{"n_layer": 15, "d_model": 384, "n_experts": 96, "experts_per_token": 4, "d_expert": 64, "d_shared_expert": 128, "activation": "swiglu", "moe_layers": [1, 2, 3, 4, 5, 6, 7, 8, 9, 10, 11, 12, 13, 14], "router_score": "softmax", "normalize_top_k": true, "routed_scale": 2.0, "balance_loss": 0.00606, "balance_bias": false, "router_z_loss": 0.001, "shared_expert_gate": true, "init_std_router": 0.00988, "lr_router": 0.00129, "vocab_size": 50257, "norm": "rmsnorm", "norm_eps": 1e-07, "tie_embeddings": false, "optimizer": "adam_atan2", "lr": 0.000688, "beta1": 0.9, "beta2": 0.98, "batch_tokens": [65536, 131072, 196608], "seq_len": 512, "train_tokens": 940400000, "steps": 7195, "dataset": "wikipedia_en"}
Below are experts of layer 5 (counted from 0) of a mixture-of-experts language model. Rows are named router (the router's row for the expert), gate (a neuron's input weights, with its number), up (a neuron's input weights, with its number), down (a neuron's output weights, with its number) and show model dimensions 288-383. Each number is 500 + 50 x the weight over its row's rms, rounded and kept within 0 to 999. Numbers have three digits each.
After each expert's rows: a language model's description of what the expert responds to. This comes from a sample of Wikipedia text that the model never trained on.

# expert 21
router:474464491526414509566465549549488523410506555540461478538449484475440440525531464538503448471557489487404547477554469493571516542402495460544565465544467443518495393547491470506475576479623533533488435516445536475432526423504497503505460521603494488501494478555468552551513608472497461468
gate0:517470557548414522486531482549416522434546495465445581469391582506486469530523486605590529494541568606529562494397472540462543543474432465489532436579437580454527477508497497497455569497568485476426503494508500419538512453521486553419432493572449488442399543422493472499464523477483483526
up0:450573483461524416426420533632562484482455578586493475625505450432527552467497464501493479479472505503568393424481519453501433546568534488481533528469478460513557492495588664584499415514456525478525401571591453415425500500446556503582521489464569448598517489521506555486441492477568536411
down0:514445555527558520537406393450552533540560512462568557556496462492560482528582493501436470452548427457474565599495433502489435600432590516384468449495535481399492421440595465515515483492565457484405404355553500505398477504416538513563504388451536480446514479491494505517586473600466508498
Word-internal continuations right after an initial S, C or lowercase s/c, such as S+old, c+old, S+up, C+leveland.

# expert 63
router:557508496567462532581453507535474537412523528520402475508470467437429415580536486573494440452546549473447582465564464517397451542449491492496548492539425485614525525564486438498503446588567507581517484500501540510428567482485451561539512599507514507518510513491491524599451562458514580487
gate2:454488563633497413491566659472518502474520474498505515526543442577541544501534468540486424449554515451510381497542374484572475511493491471567521427464566488431493540570506516495368489497599559514571511481502507487543476496456495524510578493509476450490555534611384533490508450504481468483
up2:577434472525550528463481460419625566549523463417521484476489570492444481379475547366529489501498412519461508477443500470441523398524425514534469498529521507531529484388580531536539524477458492446294482485518551468520422490593543438446533478503463479521523478465551478479545533481558578515
down2:578519578498550534406482539514575500578376578482379476558534544418499553556465549555512387530477491508560427403585534507478453507528402597521513493526453515530435488585576511483558486527442459546545521508432482449612533410492472527480502493545543500520621538479519516528506536549630507496
Short lowercase word-internal pieces and special letters in foreign names and Latin words, such as habe-as, Wra-ith, ç, ş, ğ.

# expert 29
router:503457468516455480536472537567474508401590508541491467500486463468492488541488472534459409411521497542453480425511433527489471512505442429554560400598512482504534393523609523509404571523557516529447442526432525414464545422443465520591471542579564495547442437489492537535474544554439587422
gate0:454458510428526536445483509501539613387493585466475490476408459525549489522590530550547437489540458511571462431497527551475462516492521551566483574497480483468496505486513545504476528432475475467539520511507542489498514492469465493517490468499448395568507556468437398470443578500576497520
up0:482399511453560539521477465589484526506420564519540541437447520556536516539558491415471564583499514539588497530463509505568410421475491537514454472334591469459551451518550503551557464540562513480547482513460499544423520467560469497483501581506423453443539523499491472509486584480437546566
down0:481571497450516476468594458492441471573509647482508494525343510539499560491502491529387389484464537467583501542485574505520461493500485519510518510502506524514483516481487563526628463437539455609425510463494490488492477621524484535504577477524552540484492572496456548546526512371524503507
Nouns after the or a that are followed by of, e.g. end of, arrival, role, decision, hands, aid, destruction.

# expert 0
router:518455464555475497518506479585462562446486494525446447594448447417378430557522481513416544505498551520459514494574434504441465584458471477489517509502478420571524512569520485555454524572542550586522465491394541534446538457445414579540609530538525490520462420516497597588527423515511520476
gate0:490477493570509517460495472504447601430541510408476490484393500456535433483511462525468459492495569563485554445582504552506521538498492493482518433373399504619424478519470417629504543518513539579491516528547512500441611418441446551476562501520507443527516403479391465501560518447429495465
up0:421433581550499414541547525440532529515498497560472438526543488519460415549508622436509421526589521478551433530565493499532467517494523584508525538530448504517494549503570463481545464543473510478479471497409497468438454568501435569521617501545479536510414440489502560496511508542470532509
down0:505578423520551453410506451463521513500514562497534574444521468584445511578592453482507528472459524498415463535615435486429526328402508540447528483515533522527500385418551497515397540485504511595489485526473569532595542513435447437470430531600585524467464425561498462496529566414560466520
Word-final suffixes forming nouns and Latin endings, e.g. -ism, -ization, -ation, -ae in taxon names like incertae.

# expert 42
router:523499445534433490507475480549532560401516567543435513549444503419415439618576466501406444524553546490427524415553409537433469524418500466496586460590418501505575522504569418469438546555578494527527512598472472507504535406442488469505558545524510422528507450549496531568471577510497510406
gate0:527477430418512480477456474528472574546558404522570579479532550508415510544479530516524486508466532488473555458552464525451461489438455434531486450570510565508387454491308495440512423492539488526577504449427527523549509476565531521488426549500476438529477542523443484574508634426537497507
up0:377460446492545417410556481549447571498521469511537491526477522551490537486448587496545521485476468497514542455600482522423548477465560521594623398583576533473394457569398468506526417542559463517510477557512549545499511469563472492509518480505475458460559522358460543557515518498443512489
down0:506551580434564435568523496497493439488597486527524431438553502596538572504548506543440471529484528545473608477447482475580547463571566556503460541410475494409483506482496488531510439451491428483485501495496537578536458487507474525483514510491418510417527408533524447434452495482513546436
Remaining digits of a year after its first digit, e.g. 2-016, 1-968, plus decimal points and colons in times.

# expert 11
router:524462435561506486508489516567469517380516498549490458510451444441463461552535406538456427525522481545488542488574442502486474537460450418508527458549507434536499505557579424520449606535522493555541432566399519429477554451411439522540444517585577467539459451524541613544472545518449521555
gate0:521536559559553526435556491533554486389383480466386512528486575556456472479479468452541429510487572632555598532511524452462435522532420467519582472504515437510617545381465488492493425500429402487546443623553492474547531565417465565598495536489458496542404539500445566530485548448496460437
up0:610452530453574479476541537534468510496437536367559501472519505476480497417433554515547448509523409558502583529477467577516496466515438560526527510538502533559505446432497555479520499472436495487424425587389538482586466531540475479497457544477452504578372494480451540390538551457493450499
down0:490535526541602484501455529568483461517462433505439492599353500476479461537532505524500525546571510472511585466511544502488489493505470554492538505532524491466466498408492437469507543554487482505513563456480470482517508625478497476525522459427447528504500415484480570475534452526498481565
Head nouns after this, new or second, mostly time and event words such as season, year, period, time, scene, edition.